Weights of a small mixture-of-experts language model, trained from scratch on English Wikipedia.
Experts: 32 experts in each of 9 layers, a sigmoid router.
Below are experts of layer 4 (counted from 0) of a mixture-of-experts language model. Rows are named router (the router's row for the expert), gate (a neuron's input weights, with its number), up (a neuron's input weights, with its number), down (a neuron's output weights, with its number) and show model dimensions 0-127. Each number is 200 + 30 x the weight over its row's rms, rounded and kept within 0 to 999.
After each expert's rows: "comes after" lists some tokens at least twice as common just before its tokens as in all text; "comes before" lists some tokens at least twice as common just after its tokens as in all text. This comes from a sample of Wikipedia text that the model never trained on. Tokens count by the router's weight.

# expert 10
router,228,184,256,180,193,174,178,186,193,178,181,142,202,218,175,187,148,191,236,165,225,326,138,178,218,203,172,155,166,201,212,187,225,205,233,238,226,210,192,167,224,162,273,205,223,186,236,184,243,213,187,259,121,205,173,259,197,193,194,209,189,180,182,200,207,135,179,214,204,224,192,196,174,188,214,196,212,239,218,151,211,200,178,199,188,257,191,210,211,183,149,217,177,184,189,228,190,163,224,157,186,175,197,190,181,158,144,204,231,165,221,178,246,193,217,183,213,205,173,214,185,207,188,193,170,180,174,241
gate11,177,192,191,190,178,241,207,190,173,204,205,222,214,225,157,203,226,253,214,154,168,268,151,141,208,174,187,262,216,171,181,224,211,225,233,176,183,238,202,242,193,220,213,175,184,175,195,224,162,177,231,232,216,180,151,223,203,178,161,213,151,197,184,151,211,208,231,244,199,163,149,167,231,183,227,164,277,178,230,190,221,199,247,235,171,236,216,213,188,168,194,226,153,211,208,195,188,150,200,185,273,217,188,203,246,200,168,228,228,181,175,155,169,161,231,189,188,233,218,200,206,128,236,220,171,238,184,193
up11,187,150,200,194,209,179,275,218,212,223,205,163,187,182,238,116,156,185,219,228,248,206,192,168,158,201,270,184,219,177,234,200,193,207,216,137,209,251,219,212,236,197,210,176,214,192,235,216,211,195,192,182,197,196,219,156,202,164,168,221,201,221,156,173,221,193,196,162,220,235,242,185,159,193,175,241,206,264,172,246,154,217,162,206,220,159,207,233,175,182,199,213,203,175,200,185,174,230,236,189,218,230,178,206,216,209,284,193,212,231,195,213,223,272,228,224,203,116,192,191,238,229,176,211,242,179,212,206
down11,167,198,162,194,136,175,186,180,148,199,115,217,164,175,221,197,198,210,263,199,211,190,166,201,188,194,169,194,179,190,210,195,216,207,203,225,186,243,221,186,152,153,190,154,198,148,222,195,179,252,205,208,200,195,152,230,188,192,206,181,185,168,182,181,227,215,241,152,185,184,211,234,243,166,189,181,212,176,191,267,185,232,227,239,197,220,249,222,194,135,225,280,190,192,188,169,151,155,261,227,252,206,162,232,175,191,173,219,175,183,183,209,242,176,180,175,180,217,249,207,245,188,233,161,237,192,213,198
gate12,184,144,211,189,224,217,200,181,200,175,203,186,223,176,176,214,227,183,213,192,236,221,223,161,217,187,271,204,166,170,178,241,233,203,205,187,238,182,206,209,155,248,199,255,189,156,242,233,222,186,206,177,160,189,235,167,222,192,222,186,184,122,184,183,181,151,186,190,217,191,213,199,127,231,220,179,199,271,236,159,164,204,212,247,144,195,217,206,164,180,186,237,145,240,232,167,210,207,171,197,176,187,121,178,187,177,142,187,204,217,180,179,169,187,209,193,200,183,196,138,190,186,264,223,152,162,195,194
up12,156,189,194,182,200,204,198,251,211,191,226,172,234,201,197,198,222,240,181,158,176,171,253,180,271,191,216,212,262,160,176,204,188,170,256,172,205,242,196,186,199,199,267,149,183,155,197,225,222,229,261,177,176,189,202,162,184,266,270,216,186,219,232,203,147,143,191,207,209,161,198,239,195,180,216,179,210,174,199,221,207,227,197,224,230,234,149,244,191,190,168,173,208,258,209,200,156,215,185,220,184,225,212,234,155,211,205,198,188,180,249,191,220,183,224,192,227,240,181,175,271,213,218,176,150,218,237,181
down12,286,210,236,197,218,181,174,192,267,177,146,223,218,250,244,200,216,205,197,201,173,247,223,230,150,200,179,214,172,180,218,234,203,176,232,178,246,215,193,193,161,186,308,211,228,177,181,172,194,197,205,185,188,187,145,220,233,176,200,211,170,184,183,224,194,191,223,144,217,229,203,199,206,209,204,223,193,245,166,224,240,232,196,215,247,254,223,174,127,228,139,192,114,193,195,215,229,183,199,169,239,204,183,195,194,208,189,207,224,182,180,176,170,234,206,178,169,163,250,197,235,221,189,210,196,192,232,179
comes after: " ", "2", "1", "0", "9", "–"
comes before: "0", "9", "8", "1", "2", "7"

# expert 29
router,196,253,257,213,170,124,209,278,222,187,152,225,193,172,204,197,197,188,195,146,194,239,159,217,222,243,167,188,246,178,182,184,170,218,230,251,200,256,153,205,222,246,237,252,191,228,178,146,194,137,187,191,247,190,182,210,218,202,209,206,204,269,169,200,185,146,209,227,211,238,189,170,242,214,182,209,238,201,136,197,191,233,204,213,205,182,236,191,211,168,157,224,165,219,240,261,190,218,190,224,226,211,216,180,190,181,183,196,204,222,207,192,188,191,172,209,237,206,194,221,236,254,186,172,207,253,229,221
gate11,268,222,172,165,179,222,226,165,218,215,224,151,225,243,200,179,156,266,211,203,236,244,197,282,196,151,199,171,241,189,208,176,227,180,231,190,202,193,246,201,198,206,241,176,223,197,197,167,211,194,182,190,198,176,181,206,185,203,196,263,223,136,189,142,187,191,210,206,239,190,175,234,186,283,165,230,160,177,203,203,224,192,214,162,152,161,213,209,140,221,213,219,220,234,187,231,165,137,189,231,236,230,191,228,234,183,193,127,217,217,194,195,191,183,252,229,185,199,214,180,247,180,180,226,202,189,187,193
up11,244,133,219,169,220,225,221,224,202,229,209,217,177,219,225,186,226,193,182,250,190,208,238,148,210,188,217,208,210,210,219,219,240,199,237,174,207,182,278,266,235,161,182,198,170,205,241,242,172,222,239,186,204,208,188,200,180,246,170,194,214,235,214,215,185,233,160,167,150,232,188,218,157,211,205,183,133,213,253,217,225,156,194,145,165,193,190,210,220,190,223,186,186,241,219,209,199,242,175,134,131,210,215,196,208,217,215,161,205,177,149,169,174,184,147,248,185,183,240,220,152,169,242,165,198,216,226,194
down11,187,225,266,246,191,203,204,211,233,203,147,194,193,145,203,226,161,172,159,201,185,168,191,227,232,193,189,183,210,203,209,227,151,136,253,209,202,280,182,206,226,217,170,143,181,173,175,143,235,186,169,191,231,268,224,187,192,192,223,241,196,196,220,201,224,178,231,173,233,185,177,196,212,183,226,231,162,202,211,228,199,198,209,185,207,157,296,221,195,180,163,162,183,202,152,240,188,229,198,238,230,203,207,228,184,133,222,212,182,218,185,185,194,156,244,229,237,209,190,224,238,214,229,188,207,154,148,217
gate12,202,167,201,210,188,198,194,215,204,185,195,221,192,218,171,169,182,206,206,169,206,172,201,140,172,193,166,134,203,234,197,254,250,243,190,210,233,268,180,178,210,242,277,152,202,207,234,193,186,179,157,230,168,139,163,191,183,221,186,230,163,157,188,281,175,169,210,224,241,182,205,215,208,182,200,250,203,254,196,199,206,209,165,170,201,233,185,154,163,187,156,190,209,228,196,199,207,217,186,212,180,182,240,213,195,123,222,258,237,212,195,212,260,196,177,222,157,206,211,177,239,226,208,190,170,246,228,152
up12,229,222,183,156,218,209,217,206,230,222,229,193,212,206,229,161,165,199,156,154,222,217,202,229,169,231,227,219,248,178,173,196,240,181,204,201,219,197,224,188,255,209,161,161,200,168,234,204,249,177,180,178,192,201,147,266,209,202,188,221,243,155,173,186,193,166,196,180,188,214,244,142,195,224,184,144,200,185,152,261,193,163,191,195,167,230,141,201,194,265,198,245,213,221,168,160,157,205,181,186,191,144,197,233,224,200,123,221,199,203,236,182,231,207,195,173,231,218,171,157,263,212,260,170,198,199,202,171
down12,177,214,179,178,205,189,204,182,186,175,216,212,209,182,163,142,196,243,221,156,242,200,229,217,262,209,252,199,193,187,193,226,242,222,214,150,180,195,211,225,176,204,177,148,271,210,189,192,159,203,221,174,202,221,230,236,203,226,144,222,230,186,204,225,144,223,206,222,160,245,281,182,196,193,292,209,149,238,139,261,241,165,203,200,209,175,169,199,200,194,174,208,235,193,197,232,207,225,226,218,218,236,218,221,200,210,174,191,149,188,192,124,247,189,189,235,162,194,217,179,203,191,219,179,209,205,186,244
comes after: " ", " |", " (", "–", ";", ":"
comes before: "0", "9", "1", " |", "2", "3"

# expert 16
router,241,170,181,220,218,219,182,149,163,203,221,264,235,228,245,204,192,143,178,195,239,186,177,228,246,205,222,122,184,188,260,203,229,220,202,148,194,226,258,173,219,204,231,210,228,183,221,204,178,184,188,283,199,231,166,209,292,201,165,170,208,170,207,218,226,219,202,199,223,196,258,200,167,257,168,114,198,252,219,192,194,219,195,210,154,212,234,203,202,225,224,210,164,198,254,192,194,185,230,192,195,167,194,222,221,148,174,208,226,207,231,171,193,197,230,185,209,196,203,211,191,154,193,216,230,192,201,182
gate11,200,209,246,162,184,231,169,224,241,186,165,160,190,181,242,185,140,232,194,169,218,225,182,182,182,225,173,182,205,151,218,201,197,221,194,197,183,200,200,194,177,175,232,196,173,221,217,195,202,185,224,231,177,230,219,236,195,189,191,168,225,176,195,206,184,217,119,190,200,184,146,240,176,223,225,173,216,220,203,163,210,270,189,202,219,184,191,181,223,168,229,268,190,170,243,179,249,204,192,223,255,227,195,224,197,151,198,217,244,136,209,244,281,150,153,211,198,167,132,231,241,181,249,234,165,187,162,183
up11,239,160,205,221,231,168,158,187,164,256,181,220,210,191,169,223,149,195,206,205,250,186,227,217,191,190,178,195,188,205,170,243,229,201,210,230,213,165,185,178,195,225,195,172,210,200,187,231,228,210,203,186,252,171,221,203,218,171,182,208,222,181,174,190,221,266,188,165,191,214,185,227,174,251,181,130,225,228,178,182,233,198,228,187,229,219,190,202,196,190,198,166,180,186,232,292,201,159,220,216,209,136,212,209,252,211,191,147,187,232,153,87,205,234,207,122,183,214,190,193,204,269,176,186,193,229,209,212
down11,190,166,289,223,185,215,225,227,197,237,217,209,224,221,156,205,239,216,159,205,191,214,250,214,196,202,188,183,204,147,167,181,253,221,202,199,174,185,143,151,193,214,209,152,172,152,214,220,249,200,208,178,180,196,226,193,156,199,262,194,169,257,177,241,196,177,205,189,163,157,221,236,195,150,206,235,180,192,187,192,182,173,160,175,163,231,175,174,200,187,144,179,185,198,169,157,169,213,166,183,164,168,177,180,224,231,243,208,224,197,219,176,179,216,144,101,215,210,234,209,200,205,253,250,190,183,214,209
gate12,223,220,226,232,225,178,223,239,186,193,214,165,228,197,122,184,170,132,210,188,216,207,234,256,208,211,171,197,176,174,160,232,282,251,200,180,203,171,248,218,195,210,248,219,215,244,142,211,178,158,233,205,205,186,217,179,234,262,275,242,211,229,160,196,177,172,160,195,175,209,209,166,193,254,216,186,193,205,185,207,155,179,177,198,205,254,201,191,196,244,201,241,208,186,201,249,192,212,226,231,162,185,175,221,185,216,181,193,180,175,227,177,250,221,179,210,212,270,164,174,225,208,187,226,225,256,202,193
up12,145,216,174,217,183,198,130,247,169,190,175,139,214,227,218,229,211,216,192,166,204,166,177,183,236,180,222,206,266,186,190,169,186,181,200,211,217,227,156,248,215,171,199,217,143,148,159,186,186,174,230,217,184,248,163,125,209,221,159,178,176,268,194,205,235,130,201,190,185,217,182,182,213,229,175,201,189,188,238,190,201,210,228,227,225,191,210,247,201,195,213,227,158,206,247,190,244,258,254,224,225,239,199,195,230,255,164,194,222,195,204,203,166,180,218,161,205,210,242,240,222,225,218,194,179,217,226,250
down12,179,147,147,158,200,175,254,151,161,216,188,188,218,222,165,199,212,198,182,239,205,179,194,253,201,165,216,190,196,195,215,159,157,219,126,180,181,181,232,201,156,261,234,190,218,200,228,215,186,214,189,239,179,237,234,219,147,185,215,138,187,209,205,186,219,210,187,239,269,171,234,178,240,175,162,188,261,213,191,265,200,174,173,180,180,198,209,203,164,160,198,200,116,204,205,205,192,181,246,211,229,160,159,197,168,217,230,170,177,145,205,177,179,178,185,172,206,189,230,182,168,219,221,159,158,187,172,224
comes after: "1", "2", "0", "9", " ", "8"
comes before: " |", "0", ".", "–", ",", ")"

# expert 8
router,142,189,195,217,229,186,196,215,228,202,226,186,204,215,159,224,222,225,186,199,181,170,215,152,132,221,199,199,269,209,220,109,227,195,181,204,213,241,151,227,241,181,229,199,180,201,219,198,177,252,231,252,252,177,244,149,213,205,170,207,216,216,145,221,179,281,189,149,243,162,217,199,228,226,180,202,195,175,238,176,178,187,175,166,261,163,219,231,187,196,245,235,145,219,174,177,199,231,234,231,189,173,223,260,219,188,195,229,201,178,206,198,186,197,201,203,197,192,209,165,225,225,184,173,177,227,200,146
gate4,204,192,217,224,152,202,236,203,216,201,188,189,225,243,188,217,130,189,215,204,229,199,209,202,133,212,208,231,184,259,170,185,203,159,214,237,188,240,171,216,145,211,218,197,214,190,228,216,162,173,226,257,152,169,149,216,186,153,238,169,147,261,203,232,184,221,169,190,159,180,175,235,194,215,199,206,209,197,251,201,185,161,207,137,197,192,206,216,194,203,250,178,215,197,167,161,156,181,162,178,198,158,132,226,224,165,191,198,224,161,203,179,244,237,155,209,225,158,173,201,248,205,173,205,253,199,141,174
up4,219,193,196,181,227,186,230,238,200,192,201,200,210,244,212,185,212,233,170,210,174,147,203,208,208,242,212,193,187,218,211,186,222,248,181,181,203,247,198,201,219,214,199,203,222,239,138,229,223,198,191,151,187,171,157,238,185,202,217,240,199,134,205,222,189,191,181,213,199,199,254,166,180,215,209,192,186,183,216,146,235,199,201,265,178,267,230,155,204,184,227,191,93,222,233,223,177,149,172,231,219,186,233,249,216,185,176,202,210,251,175,213,145,157,203,229,213,207,174,235,156,160,236,227,210,287,185,224
down4,204,173,151,142,249,139,223,217,213,234,229,180,183,165,231,182,198,238,196,137,178,211,216,189,251,249,267,210,185,132,173,210,180,220,191,211,197,155,201,203,200,197,221,230,152,168,204,237,210,200,194,189,159,225,223,236,240,200,249,206,184,175,179,214,139,211,175,184,219,250,196,159,199,241,208,203,217,199,159,162,229,240,224,225,169,186,235,183,153,240,191,198,201,226,195,248,218,156,198,235,196,196,184,179,175,186,230,154,193,213,203,226,229,191,228,228,250,264,211,250,195,224,174,150,199,140,205,207
gate5,238,196,228,160,176,211,141,277,217,229,209,153,158,221,187,267,189,264,213,169,200,213,201,191,151,176,231,213,202,219,180,201,171,231,195,193,189,221,214,198,274,210,206,223,210,204,208,233,160,208,207,236,187,232,167,206,189,207,177,216,211,235,217,187,198,188,206,196,152,142,203,206,256,162,210,173,239,236,207,197,194,226,154,149,233,153,203,219,169,192,163,270,249,194,181,239,208,106,198,226,219,187,207,261,231,212,188,231,201,179,214,188,217,239,208,184,235,142,213,201,207,226,236,218,220,202,168,203
up5,213,174,189,199,191,137,209,127,187,186,231,185,222,180,162,235,182,205,214,223,186,208,178,159,182,174,185,169,240,207,198,203,177,210,177,200,229,185,211,189,249,218,198,243,199,196,197,218,198,186,190,192,226,156,207,226,190,230,201,241,182,178,239,169,214,181,137,164,207,205,226,178,206,232,197,255,231,162,143,139,161,212,217,192,94,240,198,184,211,213,194,216,248,195,161,246,137,188,202,235,208,216,256,194,227,253,211,224,213,215,189,254,280,204,221,205,182,202,155,152,229,231,178,185,226,203,204,159
down5,133,195,212,165,235,219,203,140,217,203,261,215,219,196,261,206,191,182,193,207,175,129,177,211,151,204,204,185,133,181,180,223,179,255,248,168,244,195,167,205,204,156,232,201,261,182,149,232,199,186,156,169,184,192,185,237,201,167,193,217,188,225,185,155,203,175,196,149,159,163,205,184,208,197,191,199,233,236,228,156,274,179,193,211,176,210,217,210,263,195,217,197,202,196,195,238,236,234,196,122,226,193,247,229,184,234,196,184,194,162,204,191,165,165,201,202,150,191,206,213,206,195,146,222,171,193,193,179
comes after: ")", "0", "3", "4", "5", "7"
comes before: " ", "\n", " \"", " N", " −", " A"

# expert 24
router,207,226,147,215,144,187,188,207,207,207,174,209,207,165,181,192,213,189,208,255,248,158,271,160,162,214,234,214,210,164,224,182,199,213,218,204,192,166,255,205,207,211,160,180,238,197,139,223,177,201,185,247,241,226,215,200,195,193,219,226,179,233,295,199,170,163,178,179,186,220,173,160,206,156,163,187,217,234,174,164,189,233,197,217,135,272,226,183,207,178,205,209,213,183,246,181,190,239,176,225,240,219,198,180,227,146,195,200,190,221,161,208,184,277,192,219,187,193,184,232,183,163,199,208,164,194,232,266
gate4,183,271,155,216,193,189,250,156,226,198,213,239,190,157,180,219,136,180,263,141,199,185,201,142,198,224,198,196,208,222,213,172,212,221,186,187,211,201,208,195,203,186,203,236,198,215,131,221,237,176,182,172,219,226,176,222,201,170,207,237,184,226,140,221,168,188,135,204,206,188,229,199,215,225,155,152,235,195,164,179,205,221,233,207,189,190,223,173,193,260,109,210,183,195,189,166,209,236,192,183,225,204,239,164,243,172,216,144,244,139,194,216,238,201,188,200,234,154,206,153,238,173,179,212,209,229,177,201
up4,227,228,164,215,146,192,227,179,234,194,198,130,228,215,206,201,218,200,254,187,195,171,214,173,197,223,155,189,292,187,212,179,193,201,163,193,229,229,189,215,175,241,262,243,192,206,172,188,168,153,180,170,159,206,227,212,204,130,191,205,172,191,197,170,180,222,175,187,215,269,250,233,183,197,154,239,238,189,167,129,200,160,237,196,228,182,196,207,226,211,204,199,236,199,193,202,182,134,263,205,186,180,233,166,247,219,182,180,226,205,169,224,237,161,244,222,210,183,186,203,210,150,180,211,222,180,184,156
down4,188,233,264,208,190,188,173,267,148,206,156,183,244,207,200,278,217,199,197,218,194,219,196,226,188,220,202,209,229,175,212,209,173,198,154,195,159,195,236,270,181,202,235,150,204,143,194,227,156,155,182,186,208,246,205,194,183,176,222,199,214,183,249,223,167,228,166,173,198,252,226,153,171,216,152,204,208,203,174,194,199,166,202,234,168,171,177,172,228,168,256,174,208,214,175,173,190,243,268,178,214,228,177,206,187,194,198,264,189,175,208,261,232,217,174,168,224,179,169,153,206,165,265,192,191,183,204,202
gate5,261,210,197,232,191,203,184,164,194,185,192,212,200,216,174,157,174,235,199,155,216,211,162,173,182,189,232,177,237,208,132,193,156,226,178,251,146,228,227,187,159,185,226,185,202,209,194,174,201,203,223,248,214,166,233,241,192,203,261,246,131,206,192,169,192,202,233,230,228,190,160,178,224,202,176,232,281,180,167,180,165,145,187,215,208,244,173,194,187,198,200,187,205,234,186,174,199,248,186,219,239,148,188,203,256,184,170,210,232,184,158,169,184,282,208,220,173,244,187,223,163,170,221,250,206,169,206,216
up5,182,188,227,252,241,253,167,247,184,147,175,195,206,203,207,230,199,219,224,242,212,223,226,213,228,178,216,222,241,217,185,212,207,175,222,243,232,214,235,202,221,179,123,168,155,196,201,222,234,231,215,227,167,264,200,172,179,245,165,198,213,223,155,142,222,187,225,193,175,168,209,191,233,202,208,165,225,214,210,245,210,223,208,154,227,260,157,166,154,146,183,211,191,158,184,161,164,161,186,160,212,224,219,199,245,199,207,163,209,224,230,152,157,137,188,152,180,198,164,205,205,245,182,203,206,222,159,177
down5,170,259,222,238,172,177,210,141,208,194,180,211,187,235,170,199,227,173,186,205,228,187,187,240,219,149,225,171,198,236,175,196,189,209,231,198,204,162,243,200,210,239,198,198,159,177,230,239,223,172,240,235,160,192,209,184,198,173,283,161,228,208,167,205,154,221,213,171,165,208,156,200,225,193,187,207,177,178,210,249,152,242,220,165,162,243,181,179,169,199,178,244,195,217,164,165,230,206,176,170,170,178,191,258,234,179,158,190,187,213,199,191,206,213,194,171,207,217,115,214,187,130,184,166,243,172,134,159
comes after: "\n", "|", ")", "″", "\"", "°"
comes before: " ", " \"", "=", " The", " C", " •"

# expert 31
router,213,176,197,242,244,171,176,197,242,162,161,231,198,188,175,177,216,230,184,176,178,163,227,221,209,214,169,200,160,192,212,193,177,169,208,250,211,235,171,234,234,176,228,201,219,215,155,189,179,244,222,140,121,175,212,219,186,156,231,180,261,157,193,205,222,268,220,187,213,230,190,188,202,225,238,169,177,207,206,180,189,150,203,242,163,215,155,198,222,199,239,179,221,196,163,243,245,202,230,161,203,246,219,185,271,213,172,167,161,207,206,202,204,216,157,204,194,192,187,178,236,259,176,193,188,135,218,135
gate10,230,230,181,178,201,180,205,206,164,208,161,170,207,185,160,198,188,176,213,204,202,207,173,229,147,178,161,189,180,236,208,232,206,166,221,247,266,209,236,135,210,143,225,233,186,209,165,220,268,189,237,220,186,176,214,210,153,135,202,179,175,203,133,209,228,186,200,192,155,199,186,166,208,169,147,197,261,210,214,167,197,173,147,194,206,191,199,204,194,209,164,181,199,149,194,209,189,160,110,183,206,143,181,172,233,204,179,142,149,194,264,185,185,207,193,156,201,206,200,186,205,197,184,225,156,173,213,156
up10,196,210,198,148,226,168,207,160,153,217,173,161,197,219,157,191,187,132,154,212,196,229,235,180,149,203,220,176,213,180,193,248,225,143,237,197,275,231,248,203,167,234,206,238,174,188,172,185,212,136,219,204,214,236,213,254,138,215,197,223,269,140,160,244,215,193,206,178,213,226,129,214,202,162,221,129,186,191,230,223,185,185,237,165,180,160,202,202,211,207,241,204,228,218,213,257,161,249,172,189,216,156,215,201,231,169,185,194,216,187,230,183,167,204,191,183,209,200,205,189,203,196,187,179,191,192,210,189
down10,222,248,208,215,265,199,204,191,221,240,209,192,215,250,201,176,229,224,151,151,218,202,179,199,222,153,160,168,192,211,189,180,230,176,151,142,212,137,185,182,215,184,169,192,187,172,173,189,215,269,193,192,192,223,233,192,226,161,275,152,209,228,252,203,201,256,215,203,219,224,260,191,218,247,245,207,206,217,219,241,150,156,241,172,188,188,203,204,178,178,208,177,166,214,306,222,199,219,198,173,166,212,176,197,253,172,173,237,184,192,241,176,177,215,225,190,206,176,227,207,197,224,202,199,208,233,215,222
gate11,240,210,156,143,137,172,200,186,200,172,187,231,151,197,174,204,222,175,213,205,218,210,245,246,154,190,145,165,213,198,193,234,162,182,166,238,165,144,223,173,233,199,209,246,218,120,174,205,218,183,195,178,226,180,196,149,192,206,242,150,181,174,199,207,207,225,208,154,221,256,210,242,220,174,211,230,212,178,175,176,229,204,155,160,229,204,180,184,221,162,197,187,206,206,227,203,195,222,154,212,219,203,168,189,256,172,162,172,242,150,199,206,233,196,219,160,194,178,229,220,240,186,201,176,232,228,226,291
up11,172,225,182,259,158,161,168,188,173,186,200,172,162,156,264,188,222,224,201,263,186,228,223,256,196,217,161,197,200,135,218,249,208,226,163,233,240,220,193,195,204,187,187,131,199,192,198,189,192,205,185,237,256,199,162,182,208,210,240,227,206,236,195,182,162,190,224,198,165,255,261,154,234,168,165,207,237,235,202,194,260,213,210,206,219,227,174,253,196,261,166,249,208,182,203,203,175,210,185,185,175,205,170,214,207,159,207,183,156,175,195,171,207,205,244,213,234,195,176,188,276,183,215,212,245,200,231,187
down11,176,291,220,224,223,189,203,160,223,195,260,159,210,204,126,232,193,231,209,165,250,148,212,200,218,160,214,240,230,211,251,173,198,205,150,164,182,184,194,202,205,194,123,204,209,173,197,212,142,192,163,226,212,177,179,164,202,184,150,235,157,188,211,208,210,207,190,203,201,169,128,194,176,241,204,222,205,238,247,165,178,190,168,207,208,164,202,188,199,206,183,213,217,222,226,203,220,156,168,214,177,179,185,225,187,216,174,199,216,248,169,210,169,195,136,227,183,221,161,152,160,172,206,245,144,231,180,223
comes after: "\n", " |", ".", ")", "==", " ="
comes before: "\n", "-", "|", "==", "The", "==="